config = dict(
    num_hidden_layers=18,
    hidden_size=224,
    n_experts=8,
    experts_per_token=2,
    d_expert=112,
    d_shared_expert=0,
    hidden_act='swiglu',
    moe_layers=[0, 2, 4, 6, 8, 10, 12, 14, 16],
    router_score='softmax',
    normalize_top_k=False,
    routed_scale=1.0,
    balance_loss=0.000159,
    balance_bias=True,
    router_z_loss=0.0001,
    init_std_router=0.0181,
    lr_router=0.000593,
    num_attention_heads=3,
    num_key_value_heads=1,
    head_dim=64,
    vocab_size=14523,
    norm='layernorm',
    norm_place='pre',
    norm_eps=1e-05,
    positions='rope',
    rope_theta=10000.0,
    rope_fraction=1.0,
    qk_norm=True,
    attn_scale=0.125,
    tie_word_embeddings=True,
    parallel_block=False,
    init='uniform',
    init_std_qkv=0.024,
    init_std_o=0.0259,
    init_std_up=0.024,
    init_std_down=0.0,
    optimizer='muon_variant',
    learning_rate=0.01,
    beta1=0.95,
    weight_decay=0.0,
    lr_head=0.0105,
    warmup_steps=50,
    schedule='wsd',
    decay_fraction=0.841,
    decay_shape='pow',
    final_lr_fraction=0.0,
    batch_tokens=65536,
    max_seq_len=512,
    doc_mask=True,
    train_tokens=284300000,
    max_steps=4339,
    dataset='wikipedia_en',
)
Below are experts of layer 6 (counted from 0) of a mixture-of-experts language model. Rows are named router (the router's row for the expert), gate (a neuron's input weights, with its number), up (a neuron's input weights, with its number), down (a neuron's output weights, with its number) and show model dimensions 0-223. Each number is 128 + 24 x the weight over its row's rms, rounded and kept within 0 to 255. Numbers have three digits each.
Before each expert's rows: "mostly gets" lists some tokens that are sent to it at least half of the time; "comes before" lists some tokens at least twice as common just after its tokens as in all text. This comes from a sample of Wikipedia text that the model never trained on. Tokens count by the router's weight.

# expert 0
mostly gets: " 5", " 6", "7", " 10", " 8", " 4"
comes before: " |", ",", ".", "–", ")", ";"
router:150132120133101133145090105107095151120126114124136085115118121115181143156147132125147100134093109114169130178113118130133184095114091138135128159112124122097135136155102092118120117131123158094092103144130141154131159108103136087128097135110088128121120142146120146169104148070107132083139101146115149146134143110129144123127151097142135144136152149107142121155120131118130159104135111169112173077177143145166137103137157133095089121102134108105099135182141098105113125163133145112096125160159113087109108086160149140096111106140129058125178128135130111150163172112164152147130128150150125146136116091143131168175173133127125084174098099139161129141120099134125118108114
gate23:126135079142086167137141122125127152173132134116128124162123145136125091197105129138125104144139138139125097105162135146058142141112151133163105139103152103124095121103135126126115166095132147133103121145121161130113127121168098126102151108140099183126163137111125153170122154107125172162107140137155119112149103130147153135125143072118138119128159163118138169107122042112129165128137086167121136107131123134115131091071135103118099160174128125084158159154121127119095102144139155115109149156091148161136125144087186118109108131105168111103136115144105147112137119140119142099123111164089101117128132101109125142160099156162102113136148145157147127119156112104135100116106
up23:101140132132153086078086116162132170110117169112123151124159107140132125098100162151124162118163126143133160152120128132103162186123121149086178143159111145163099140125117121152109129132154121116155116157160099114123094128100093105126124139099132098150110138150129136108117129180089138172142136159098159138138122105151128140107152143103122133083106169115115148136100169098111131122152121110145093098091142147120096080155115106145140134134143132127105117083104107072123111150129114121104137159075169132107127131185103153098152109164157078160101117103126158133138110162143108106113148086119107168146129129121148122117081128137119146148135105134151167106132095121149145172134
down23:159122142112137123127097159117113079138133145119169131094161169108108153129133142141141110141162177107142163122146142117132154135169109124109141120114133149160121117148107113104122118111136137111146149111145107117156088154140153176155105105118095150122075116151145114062091157180105144137117146152131062120177142125112140125078145151124092156072109129141155132133150190119196122127143169108105110098121146126109139127114114117136136145169123092133136134135121152108138149168106123131099132135115100157149120078135084125136156148136127115147083114111164142147094114152118145152093098122142098098094082109127116163108136156113127105133111145145093116121142106092091140132155
gate24:111161140119122164143122078137130137111130128129157133104129124156118126133126120142138142139116109142188174177111192090090126108120142117120111162141137080130126083106115083127114075139132136118119152106128138073061150105116115132133088153160118159102113148106158168123127126127096162135118140135129155106132131135127131109133106145119125183146122153092135128145142123094155162118149141118133072093137138175086114106148172115152141098093125139133131157134184091134132085110091132082092126112117151136140135149136135145108145136157088107169124117098131166118169133138120129127117127143142155136123117122107118178136115146138153099117099143093065181097139150138112140128134
up24:093072114162089119121126110121063098143123102142159119126091121111164156163115153109088115099156146064151137073147089186124123107080136122167082142140146179110111161136161078137146185150107166128113125145122139103088133129157132170133150132129115157148109091128162147158113107126151108139186132097107148142125148121141114132124161135123150144129102145114141135152096118118106140116119136143137129114090115159169163144090115146121151117161161137147117118140158148147157127084134132153106138126122090131131114161114100112128152148099110126176150137167127093109117108099141153127124125114126101087150129137145140131142128089117135115091135165087128136141116120134127111091137
down24:134089117131147105162132114118108101189125143114076109185121095058105132118131114114133090144123150111081128122135109133149114132098188139164178116154158107126134132114157152146151101126151151144137119116093112182131117118110139117125123124104162116107129139105136138136109137132158112106146114141146120150135094127121123130126115179142122090095142144105108145150128134128148107156131140156121144141116183145101121174100159138109091110127189118109120124106116153094150167160090109101114127119119144114095166114131107110133155047137136127200178158103153146104129158120117127111155085145083139111128121086155153149105122101141133100121133118103119143135139141156105116154130
gate25:161137152127146133131106144131095131100135090128102118111115125100146086148159122123121122095112139102124118139111142134102149184137168114104141098152079138125093114147142175135151129114135123112150151146157139130123158171129142123124151121099143144115111138121133106157149142145123131144136129147110129164125107112131099115162122095147068174131116160163123096120065168119092148129104129164084146147110124119130114083150123120156101131124143112101080123128115113139120139134138048121144149122173145098127137152174112136105123134115138153142159107120101157117083152105140123105130159108120117116122089095114094110153173175113087162169116136192153165113090164082104109149156
up25:115141104125169130165150158095144156120163108182145164106103133111142159144108113136188136127136123120169111121119088104139138111102123129078116131138120115096129129104111179104126134109118133141114114138144161098102116133118141137147101130129111121114140136122136145124162145124087109128127165157085152119093124132147122090149165117094114169125157094074136183101152138096086173096115121129120140092140117162121138173123153146119106139134146096161078113072155166131135160127103164151113100134116144160160118108117103100117114159124116183166088128119156114106135093147121094122111181181173120155097097111117142150115135110121119120139139124071094118123132121131106128126128
down25:113118163104148153151146095130150139158126157112140147131107147129127153130098108127111125126120116104117147120138161154170117129178093171071107114111134136106119138143150154118079166085113111137170165152122107152118164179085101107124142146167117143126112110124101115132143113095080138139129100100137158144104138159117129105145108107119115111174096075138148137131181096123121120120121128105148111119131144125143134127114106121143127183151111098170098149077122136146132114110140180090104087178111134126130093096119104160136170126145095163102126151141106114116143134082110140154122117189135144112123157126143052125148100127133175132151106117159141131134115113132084148137121
gate26:123136097060127068116146118145112160110167125134111119133103128128120131144126129130092152148111184117115116138130099121138142153120096173113169116115115149143142134148154142090135129151128093115119147125145176139144151182142117072116120136124118110111118097130117146154119139083143141105105101151138125148137140127142151157134149071157152179170170148143156179125124137117118125124098132114110145126118120157089116171134152098119135105095135104140131114095131098092103120144159192127124114128099107135118111110127127121130143048073120072133106163154109150113111146173159096143137115169141167157101120111125132095165132103162108115144100157137112111169137120111145139110117
up26:119157162127145127125139122103120107154127148137118099104134135102152122088127138082114147108176149124111147150121164099146144092127138140197093105092154136115155182159123077158131141141124088159126140141138101124090142104136149125120164090109106112147175138167111111111105110121172148102164113071119107121178131088133123130132102137102114135125170134147138129116110167136157107128138158115111086166122104108126131153116131108101121145126104120102105159154177092077141148125181099124116124140103100131109102096084160127146125094160108107123110127137143129121139129153130125149081143155091140086133113145116154122148134138162134131143092168120151107157082085138140175137139
down26:111125154149123153172096149144121157131154101161136136153092103145124151158109106117126159126134146106114097157130135092173130105123132141147126097121133159131125137131146113141124100180127178135099082114107090083144140118092145115114078192097138118128151121084116194168108127186133141113134145110118110166112141129132085148189138119199129121138155104091124120128087100145111128183143123144114132127163081117131106133119098085107119147154111149142096128120103091150099135143110104091137128122099099101123145126146157171122143143134149124149109148131112111123127149136158152090131137127124105171128136136122106110116148127073120122124143085097130140118136133128155148157076
gate27:132108111149114125128138121121119100135097122114146139131134102162123131107146137117148105126088174116133113126100167116162147101120105155145136128133147130133125121170097137095101139141111124129143147077155079124086108158113129089122137139161141106129120105118095151123131129124146104125126139148124127115060120122120144124129115067147140159122076168093112128147136141178137130136116046120133124118168102149111115144162147125096080132110145109121116137122160168153154112157156130109106129088111142154118089143160123125118124127160103091179122174127138146122151130113129104165187196107144173166170112176136173163143113148114097108148097133098133125118090165112118111147119
up27:106110159107091118129158126140122145101121126146113177166174118113111085109134110147155116142146091118091132162170189108121135127112161162155156144137142133139105137153123099110134140151126144145131101085132111116148150122082114103117171095106201125160093132158127187131179130127125151158112149158119083095111156112115148155118149125127126129170133109122086161109109160143140136137118149123130138121121099141139141154121119134112118136128094138141119085130168125099148129135082140106128113131099116086082058102137128086124142098119154149107138109147120149138130170107090114151147106101104138127099166117127094125125129096175096149129147105107107090124112121184150119147114
down27:100142129153137153115146105119114083143126166162113116097124122140133119088175128168135111160102130106099125137100148154145138095145146138092129102123143087114141121120165144089147164126066165126152143203154081161081136117113083170117135131111171097174124113138116169122172150122140099108138172132130116131147155143126143192090147065130132181096114102114153135122121091102094110131114156126120133138122151126169115151117117193116110154154137108117119130123143133118089107135139118154119131117117121147132090109084151120161132127116171119093068114158155132132128114119131135129118124119123120122124098124125143125109131115122119169150140134132108087144137097168116109099142
gate28:129182089132107102138163113125143147180094117165116097158166123141147169133106168117157131135113142106112098113094146099138098142101104125133184136144109136074144162132144124151118125136106120117106116102132123135125153157114184143125156159159097131111151099151123132105112124125141101099141144141112087139156075154090103119167126154078116118121170099133111131130125147123094119102155130162099146142138125126148127122119124167140152161088095150103130116148188137130095138130169140128142179128135164065137113119096036137126127116145079125114121137145118093130129154165109120112142122133132143141132117109125132119082111119126113150124144114136152114125122106145089173160156
up28:148090106105139137082161113134158150119129127130185143137048126092142096128116134092107134071108135115120094106133145166124155111156130178131141144134125147112124107125107096157088145122086109138105149117119176147197160113151085091155139100141129151147115125114161120136140120148173125159107120162128156086157138131149139152127107150108155177127117140124119127133111096117138142099129153117114129078145146186158127104110141175139092147150107137099122117139170142099148131123116118178150093155121142111123141101138144146139111116108149149136113139137097105120098176116094110077146098094099156136095146163127095106148173134119132113133133109138138112125099126156116140114118
down28:138124125105164164126104090141170137130113108133139122139194142133121119148134103105110149133154155148150091131133160163116118138124176129139133136165147171133134067085147100119126107137102156144102144091131106149168154074136122118134129111111158157096167116084117123123134125089159091105131169166101115148133108114104140136105129168116118106135105146122122116150155078136108147143083130106174174100126113116099099102131145121108140155120085150127123106088151164107176174138113149126140142110122138105159142142126137068114125160139117145094085134109113135075143113113103131092126156150117135131098099136117157129066114142118166118151146126135146108159165108106161143125134

# expert 2
mostly gets: " are", " which", " but", " has", " an", " had"
comes before: " the", " a", " to", " his", " as", " by"
router:153116135142118119168102121145107146108124146135111088128124127162114101181146120121138094120114091151178151153187074150089133117154113093137148134128105122110163148163119103102137150134088171112092149171150143128130109134104159101136103174158116173114101141145111141114096102112103159128110132162110119135129104105101084080133124142076145132114143101144106123130129145157135139125122118153148127148138129132099121121113170114132093120134116107094112162111158098102095139117114110097151130144179122129101141119143146118093056169118138133161127118184128114156140152130175132142148122140134148158126167118139113145180117151129115098148111158145126160139083116141136091065129
gate8:111131133129120148152169118194114108102097106137110104118114139130158146133119166149111147119123089169149122169140069129104127096128097161171111126114107107121071100111096107076165129177131182138149114156138101141116159129116118107154125135143140103125137164091141109159118146105109152114106139143145098137122115119117122180177128097123157100068125130136100120130128109108126158117143095134166124152148177132107130143122160157087134092134104086128125151167122119123173100156124108167130145161117179188103126138082147128106143107138133144146096118133101122126129108124137105124162139125145155143155185105138142117066139105108137106113117140160118130139113129103127133121117
up8:108103129158124147141149159136163100125119129136154112150121089125117160196170114079113139132123095173095160114134088102087115130107167093127134082111076144139097144102109103129163117092140139148142119134145129097116132145143111165106126109133145075125135145142142145130100169120102127122163145115168155120139142135131110105193119079113134135117106110140127134160143080110126163152122150119088128137088120138117167119128151127116129119126105130157111158173177146120178148123085098141118114137119131093148126115092150155128136179113110172119120140136121136123170176143147109142122120107142106103179091161125086079136125099133142095131124103125129101127092110122165135148141
down8:104140124144172085144149109122113109116155117134120128090133099144128131146096127122146117144125210091153105133106154126130156073164118122135155141121120090094150102128144169118104135103145095112122154157130140134099103129072115174135150150171099164113135079177121168160145158084148116150140131177098126118135169135111149120112123131133139133145122125117115163155116158123114118112116152079112137106141161129152121125136078110145163168151133169119130138083105144111173155123186131092133118101151116112109140093150098087178112113126146102127122119164131129149118139154112097151101112137123108107109122105131140132106137158128107120090142154119094138092137157151110112100079
gate9:125074135147121103153131131133120117112110129113132165098139112151116182114111179105126165126101095105090118089128134093095158126120137159163116139105108164137085145103106119091121133113106172100125141130104096130106158124143108105136102145070144118119133128116127139152168090145105122153132161124125078122150116103110158112109106088143094132096143153073120141160112145169112142087101157068108154139120119140113143115122126127100150111148119106111143162132140148124157150195090147142113126146185123175129120128112159094152117104159143112149127157160163147115153123118168102143129143127104103153131126108120174152094142152136131109139144134114155126085130153139105096174158
up9:084118144155106131122117147160154126113162174140134079147182139152140118112093123123165084123164136163137134124129169090096147087140127099125167121108114152148135121161154137157149095129139137133151162129131142112163094104172160133128121148122118118112138125103127103126145086094111156087092117162112186133120120148123148130169122123134156120129141093134114139177160106128172135151161168103164111100114122140133149148099161111132100114125125127162106127125120123125121100125139143125107129093121136112104145070105146091143111160123090169120123140106072170089139131114078137121121132140116147123171107061107100124147163103133116133096174100141090124107116161120125121126095
down9:105114126126109121142118121125113150136153149121149132117133131172159114115132150130113139118134126121184088110131140139116165160172118127168121135093131112122130162139111133120080088127157181146140090128175150154121136112091084142068108108122110141116134112166130093105130159144149074107086121165105165124124121136103175140123124168137135132123124158125154090150172116117118097106126143152108141110157146142140189077113129144096098127183098136109161068185121150121062154114133159125142132085134111114157076153103122142122141112175121115098098146118143117100130131130146116150102121131125144138113130126083134116140124122158149131135134092149130139101161140125121081093121
gate10:118125146125129154133109127118135128173108162152150105110092159141137110144108137165124110156098113143097154136101050095147113140136157147120099172110150101132110137165157121137142107174082086115098119138153142116100092115115128104132127106120149144151116139160155127112150129090143146129137173103176163135138132117094181169109110121117125130102137130106125094105154152124120147098138092125107076134119121125126143154128091057083135134099123088107117169110147139156136153134135104130120130157126124154118160143135133098123165144111126191130118101144119109085154168154126102121137112165153137121105144138139096177146125188117104155111123165107142112107082146154131089113136
up10:108130143118106152162097151123083138137125114126096139142094101109089088169152174107168133097160118119158166128100103124151163113103106133136143147073120142093172152128173102126106100139120082156122095164102126063143133148112101113088106146141128171129118097099134131125136165114160130125180137137124149112142107130114069146123124139111076115184128106130133118108126184134152100164138159116063136092199128187126146123171110123113183119110155118174109105122119127133123098143139118100146124138171156110162136141137110123107132124110124135128108106114115123097100132119101128132130138117103152144119127125144130136109146108118153144148129114147134109149142146134120115099116
down10:128078101119157135099140124086150163091105120140143123147136132130148158108091124156090115099115128136115123145179119156107126118141159098139123113154107101127137121170136138141108128104123107145168122126169097158143135122140160192151112106118096130121162145136094119089167146104127140114085107121107154139110129156149145093147117085150114087084115136143097106162176114123147074121099122136156089123108088114134092113116126143142130176149098150159141150113148145099136137116138155095159114142111141142114119155128118163098077136101162154167118139165132146113132189112091131134137180130159154094139152123150103104157097096123128121134126157137173129096153119089136127095100
gate11:116129157101145129119147140120158189122149117081141133107129110126130134108144145087126172085152137142145157137132139098093105117150150153128127104142106120131107115201166186142132153128140105118168085142127116148158077179181095101111138118149123142102122123133086136125147096089140147148133174145117133126118099110129099071094116155148124141135126122117114106160099175138106109128160107119144109132125117108130131157154122129087101094103119139128142144136163115146094139146112106133148147140063115124116158129151158121120125101110113149131138116081152111117164085114125115152132141150146111115083193122120167136179135156109145165127136110090100107118141118165139099094109
up11:146107122129137114154105125125111105162153171162136136137157139117158141115162136102141147089154113112106101188112140168095113167090150109150166115102145125149136117096109116124125133123167112135093163122143128134115161110119121151166118129116080145102129130093126167062134145169115130174122132114164108124123150134139167139142123147124130092135100094126120114119146120130150135107168148088153127109148150108061102121096153139148139119113109126108152136127124142119095147082118154136116111134115111133107114133121141111184096111158102086124143124078137125120104188162074137151083119084101106163136145139156121171141163105144157155100080165106113141145136093132143100147136
down11:088102161158137163167156112146128125126153102153156120114113085123161159132152096102081145099127147127093134149116142114125124116119184104150161130093070124138086117143141107103167090104163109121165110086115134114100137144151133108108105128091142142151119145164124127104141127150149088171136097140138120124119152127132129101200095122131133063158145149094148146139125123136125119155161145122132171115102135147077135138109154086125115153104093142108121127133104156129132067143128091118110144075128138113129146107132139136075133150100119132128103141143147127160111148137135123159130128120162135124128115107131127183173121104108161158121107175111132175158104132127163091107128
gate12:109155110167135101115114141089130147114116152115125175116149118123090114127131150127124139129086159101152126111135120128141116092130096130116188123127152120125190087156119098124146145150129106149110167092101142151066166161138096119158134119132106133112133135130138171098113154136191153121134111140129100087099117147137112140135142103110118086095099130119120152147164154084115106111083153106115094125120115141144140099114111155185082137170115123134147149085133139101075158095162108124141110131173110129128083146122164118123150142119125088150176114162152142146173130119148125131158120130135129143091153128120097124147128161147145127159087117108136133106137109080148142168095
up12:138123138173168111137105120041145129168112129163119134091105122156138152099144141149113094130104138072163139162136081093135109129099122097104142110111127133093086163097090130112164142118140142130139140168117127153128104154131124106120129101135115112122118143159126097104112180095140148150097170128122124149105153162093137128143103147137150155168173129121129133128121117133109144117158146130105112146156098136105131133127173180157161173133161137094115134153162128103144141140152120129111125118131106115096141141090109102157124127100127180114123113119132075147146127119191121079147111120169131116083155099138146096110146114160105110096137114156162089135115116127163109113112
down12:121091126136093117100136126146110118123130098159126137131148081135127162130132103144131128093128158113116122102131150132101126065166126135117124143050133143157119104120085138147139132129114120121155165103170120111104138097171134118131178164128168165136155126090085155120132152142147137147139105106161169153162142121144108124143123134087086136136113124121102181109151112139121160146139121115114173131131127141137128139134106127109128144137109112118168163066144102117134138079166098101121139134103079171124152124145170141080113145152095067149106181128123134144106140118119128110117114112080139093108184128133120098106120135143132166159141144079125109155135135140125162159111
gate13:111155125110095092126090105142110143102180138159159148102111060128117131160162121126115135134139148138134167166124118152127137119168136111125150129140105133121160108159100154149125118118136138090103158109132137138120109141183152151093143088148121123112095108085173107141115104073109113119113151137145110127101132106121133146117142125127148163126125113155099142117123136144158129138099174132082133160138106134150144125133134121106121092098100161166115133117112110153126157108171087157108134118149119137143160093184156149166104103117127101136126143172075124143139123150138121191122116101128124120140131109075067120151166088134095141142142154102085141119134157169142087090105
up13:113107145112076104139125140084129112132104070103152146125132105129152144154137138120152154104122094104177144138137125146129151121122144150138100097107126125105135108140137150140131126175115111115189148107163137135086182169131140145146145186076133090103117122114111129096136133127124141124121165116138151112120149152137088117108128132164121112151131086112118109167109142128105164110112170126101111128157124125129128139116138122141113136133115131134129120116148136105147105131106158180097132147139084213146163089090170135147111141088144156137145127159136139197116135077079154103144113100132112091144133133122130176105159125153150093149086135137138133095117155098110166114117
down13:100126186101133103142127119123115117121120132112160124147135137136153103152125122101115123143143096137135125111118147170138112121145115157075129112071127094133140118167108081142128107120120132136146116145096107146138081110175150141131112133143137085127108161131106100147096113104114138151172185197098115132132144111167117142154121155115162149160150122091160169124141144120127138076151126125132124158122129126117115140134139148167107107119105137092047119148146118119069120114136120139121146113158157161131149093149110147116140143088102168117112092140092113137129146084110165159151098140150133124134102104136117079152178155108133096145125132132123111087143146145156170149076

# expert 4
mostly gets: "\n", " \"", "\"", " ==", "\".", "\","
comes before: "\n", "-", "|", " The", "==", "The"
router:153118118127071070143083119119123132148112131117137095135158112144157148109140130114192118119091067156148133127130103127078135119154113106156136133116123152152130154129120125093137104165101124110124097153125133166142140167119152069120071148138154145106138147133146187119104130115107138087177121175110093114129124138126152132111109104136163111117150123112130108159134117172118119111119115145148150117126145154141150106128153136142101085136140139088100175128137109127094156108150110086086103175174123101140151146122146100104145106103070097152149132159087123117103129133140172135126116127150089143160123138127143159117142140115112127131139100102183171155099110122138155111126
gate12:131114096111124111143084129108106130139100180119159152121140112095145121134126116158136151142107092127085119167112134117148102161116093095123108117099107162133119148135169087147144120150085106110113120129099118143104103124128149123090150116141104129091140155102096170091100139106151121109126123139147137154099117163107105154130156177093152131142157147121114124104124192126107112140161115156134111155130116148103101137145174109163143116092110139145163130142147131109067138133156162116111105152125136106123133112153168081137139092127132091151147164107166100106092147146142074159060136127120126164168091111121137160125147174150143170150116140118093150162151142148102133135113
up12:143150108108162104140083112111129141141119139143110130124169125170103133134110123104113148173134139155116099153176141170117108108102125134092150159111100098153080153090114121158125141174099101094124120104140072122088147123145101145121151139086121117160092146118118122134118109138129123116149174116138144100141148098111147144118115135069157131130096120151166109086113143131123122142114124122128082109127136159134166144135130078155124130102129123122100127107148104105126173157161132109125134136141119113167201157118120131142119126082128147135122150114122116105158132127142154116131170071140114135164108111112069140149154143138185174153176101116152133135134111193141094129122
down12:115137115131127167146137143124146146088100146191119155123139118082113124129124144136148097138125089133151133131135179165113088092163148176106118143144153090150128082173156096134160091112086103099141144109115177134130130168123128155148160132093121129141115093152159117086138123166142096167120116146171112094154125097126163106152098136118168137131117110114147190124151094148169114124085136112146125108109143157132144116146127116114169132129104122113103106187137182134136102109144094141116122114118095116089116182147116148110085118101101124123145112153123141121108122098104124138154118124100140088107123098114126110145147083141131111142118087116171157137110124134164118144109
gate13:151117155124129128110118132102136134117126149111115129146116115100132147132133140136115121134082087120140137161071112106109139133119093134134110117153154152165146186151135170111100121129143142132098130146138103140084116156132119124145154125130159101086123143102112144168100161163118180115094155163146117078118101113089104132100170158171154148115145150123166129131097160144126129102116106133158065103119139122085130111159123133180131102167153129126110133136114124119137091194094112103104102133112151130107111164134123138093132089098152104166135165155133136147165146114103161118126119119130126133163086125123168134103123135135099127074122112090080136150111123127170171077120
up13:144122144181141148160082122125165126120062150143136130142161120139134138139120176121124163101105178104152138163092128164185107099141108145111101112113137135089111122084080114153186133149133115166143131114132129172124105102116156146148083134107090095152112177107122096144118121080133165122156122100100117111095139112116099140120117125118116125131102156136113125135123135142124092128139155136140139114158119134178131106089113147119130168134106166111103119149175176107115072142088119134104136116095091133117151134118130131101113101132165088096147107149131121118110095133110115147100118105136118173160133077161144156131123166142129106111151136123137155129115142107175145129154
down13:101093162145140122118159132113090126142120136117126105172105085148110092108123131135138095142115128125192111096098110138116164123134150101133123142073147132146110121166121125121133140132124143131125123135080129118102129097125146121157140136172117123129136121127147144184107099125124117094124138135150125098117137126113138113103154110150136079154157116096126154136145122104109155145135111110124133120150156129115142125095154154144117105174161124163092095237124139117116160163123112110158105123164153086130104150144113150122125137140129113132144187141140142088161117134129122110090130168156144115140105171123119132128101120098168116093135097072132123102113085165196147112077
gate14:135119151129117127107112121159113051166126101160114153110130149110108167127143136120111094117125177082118144103134126114120102092111125071137142169143120092129150128151126104139105114098146086108134137149131098190125101174158103140126156123168149160073140116162136138127137146100086123117147122113112135103082130156115118105153138109057125130117106143150070142120102120130107098141097114144162110121109144168087150108140102182118114142138153138147123108111113129114184139155128131096068102144113126102101124126137147133171116114105127142093155183147103122140158148126131110117122113133150159135149127112133141155139125172137136159103149126112124164098141142116145178138110
up14:129140104103136093144134133144141112134178124178121123127133163118130098114109101136102129125147121138141144138095119131112144141078140157120114142129168157112154106137161139134136100150145105103161097125161127125137087138118111077112160088150112137084145128133110140144142134139116132121130157114129094163157165115175105085140106118131101089120163091130122132143078120143117164158120140125095148132159103093153138142141147106118135092135162065158147132139120145127127109148169101152178137104139131127108082108169094125174106102131090141145131095156086087078097077112131115127102148147152110152167121140124200133133117120116117112089128194140138107125117143144149159116109
down14:144132128146153134106145137129076144121121138141174117136103140126125157179134151160112120171149122100142112137162084097184128143161108123125132127140114137100162133137160115077144141152151108103196110108118133128112126115110158126095165135133111102153093140141102095154133161111116144123117109148093123120181107093166135104099107077108120142119098119134098100103111142113139137168151097127115092117156160138134134107118082151140166164155160115112138136135179117088147177184129133137145095143114137155110103125117109149136107133123132138140122142121151121120111144142110124118139131180150144075131169161143140127126104109112086107083098159105099067142096105114116143123088
gate15:140102137141141142133153111128119172142148126129115132129185117112148127133116159102098133165188137077124108139128122120103139079135116127117120122147086119170139128121143121126148116130150170171099108134089152143143157151071138137137143112129106139112198106165148099144134129136132104133120083115123111164116155139105144124109140115126122154093085133138104047137089109113127175156108103132177090159163113131110145131110150140113134116109124078119130141163105125118146150143154129131126116116100140124101167131128137100165136095128124108113123117134096094112110067127164115123105098102112097195133068125150112151110100125164121140166152153153122153120182124152131120119146
up15:093123079147155109111142096148111194137106093106094150086097137109117106123153146137143132097137109098109130165163140164138158098109166137068148147113122124160117124142091140165144140139137084169157131174116142111126157127165097077115145113134120134156131151121117097147128112142136116107147114159107176131107114137160129160152152137140100142097108158124078141125114134103140112160100118115135155126171102165083102116129124124082093135146122102130144104119127161115145129094126170111123154159125118122177098122126127117094101142140110161157192130155115129104128132153136114134095123129129100134110094121075112159146147162112176159141138152117148111116166100107134104158128
down15:098166107104142133113144137163120127145120105144105176117129175118149154120166119159137100091152140134074102152135146118151124117134113100147118124112125151185109121103089125179154131157153157163121085114139169088139128096158090095142132131140130120127205140138149140116137110117171135147089145134113117120122116147107111095156120134152106164161132134126073114127172072131108107106077117153148150122167116109126124141161106146136145092104099115093111120107187107117144097187102154131119114137123124173116132139123137098095107133097103144099141121132088110112157157114126093107130119127117105131141110141192146136145104103126150160115108141130136126117110145118142087114160
gate16:180092105121110131174130147177139098087133128151136085167117162110125129105174127106128140128131172129091097096161112088186124103179114115149124131128127124141137133161147125123155096159160145163147091118151135162119144136102161106106095145120165134133127124102119161116143117150121112111106121137099108135108121156126147105080099109144094159125152111133141158148124146119132123140109088168087132123111119140108148114139137098117102112069124111128092167105155140105096111132120103082153115144133158110109157111153122118156161101169128092105088120111105131145163149118134110111143105168109113120143176149123160088127102152122099118124153171185101151130095127157109150143105
up16:135163135100145162146125170116158144136138081098149094129122133141121127155087116125150154168096143112106118133126149176118140178122139180135108111136121095127113148110163087123106106090113159130124131095140123141143088112129136106135122125111133143123112104112120104136080141147136120126173167148169116141137142084111111110131112106095122163113136113082142083134134128134097137111089149135154126108138102152160152080099093170114154161179125135132118118136140109139098106114098143157076119109104136130098113097104169165085140135137137104128141156187114143149175113125133108135099151153144126115160132101128124156120148121178094162109155079177090156142147169138135096151138
down16:108070141125143147149125101096142131128148112131134132124102134113165107125147173086124181135135148071143143112161086113121114115154133164080119134121122126131111168112143137144119178120104092093127102140103153174146091129126113091139126183117114085133125126116103137153137104140131103141086101167156120142184143111162155134070129122142156129145145115086094095123187133092135137130130143127170072152122112131095138208130122119109138093109137146099124172119146119117114142112091164145121130119106152141113151120159129111142115173109122173152097151104139142132097125132100124117146106137155095122111149114127152153110166180131125112101118138131130105151093137131106148124122
gate17:099117132104113124144158159154123088152143134091128073112138108119119102114155135142120128137112147157124139076162114083087182154080148114153135113152095133094096105124136108113105154151107134127102143134123126099102145112144102124148156102132125123092133090070145091120149115176076139135145117177162112127141140155125141130103108119146134135119163155113151135129101144114135149168093145150095093151123108145145127127147103108119125136141106109167095140177129137121135159179132061115135116146127113136072165164175104153120103132130121112116074163124152142125119120141158059081126126120174137147092105158115138129131140119133141125124157105102129123146148110112139155157157
up17:100118153130120084107091082118122090147167146127150096107098151099111102142097120142157155101070119122160166119130101161104109110134152175139146086135111151155133148116131140153112135120141144151106146120116142137153119142139096095098150099182177115098135135090131135117135121158131100110129107160186087164115120166133082130105148145149108158102140089124129134121120138159125139158121106175122149146095131137106078148114172144121134166083155124115124148119157111125103101137155106109125161100163131116125134092141090140132084125129128126156154115099144128118132112144135162136138152120112141120170143088154134088124141152142136143046078156123162140133124136124134163112113
down17:097060120118142166068117129117166137090132117136150091124123120110097086124125168110149153124141099107136158112112120098133144072141092112142111117087164124164110122119117153150113099134106154147088134119137139108148090100138111102165106129152149129140133098082138158121172115158105128140136122101139141100129135126157100177105108131154136091120126125141134097138170166126129163175132106106144110126126090091129175168129180136133072108160151150118107135131118167162125115120127111099128162135098112084149138174139139111130111126131128149121113112129131146101151124109128179127145150151136138102171169129124167148104100140129143116140136204138149139088116137120098117126101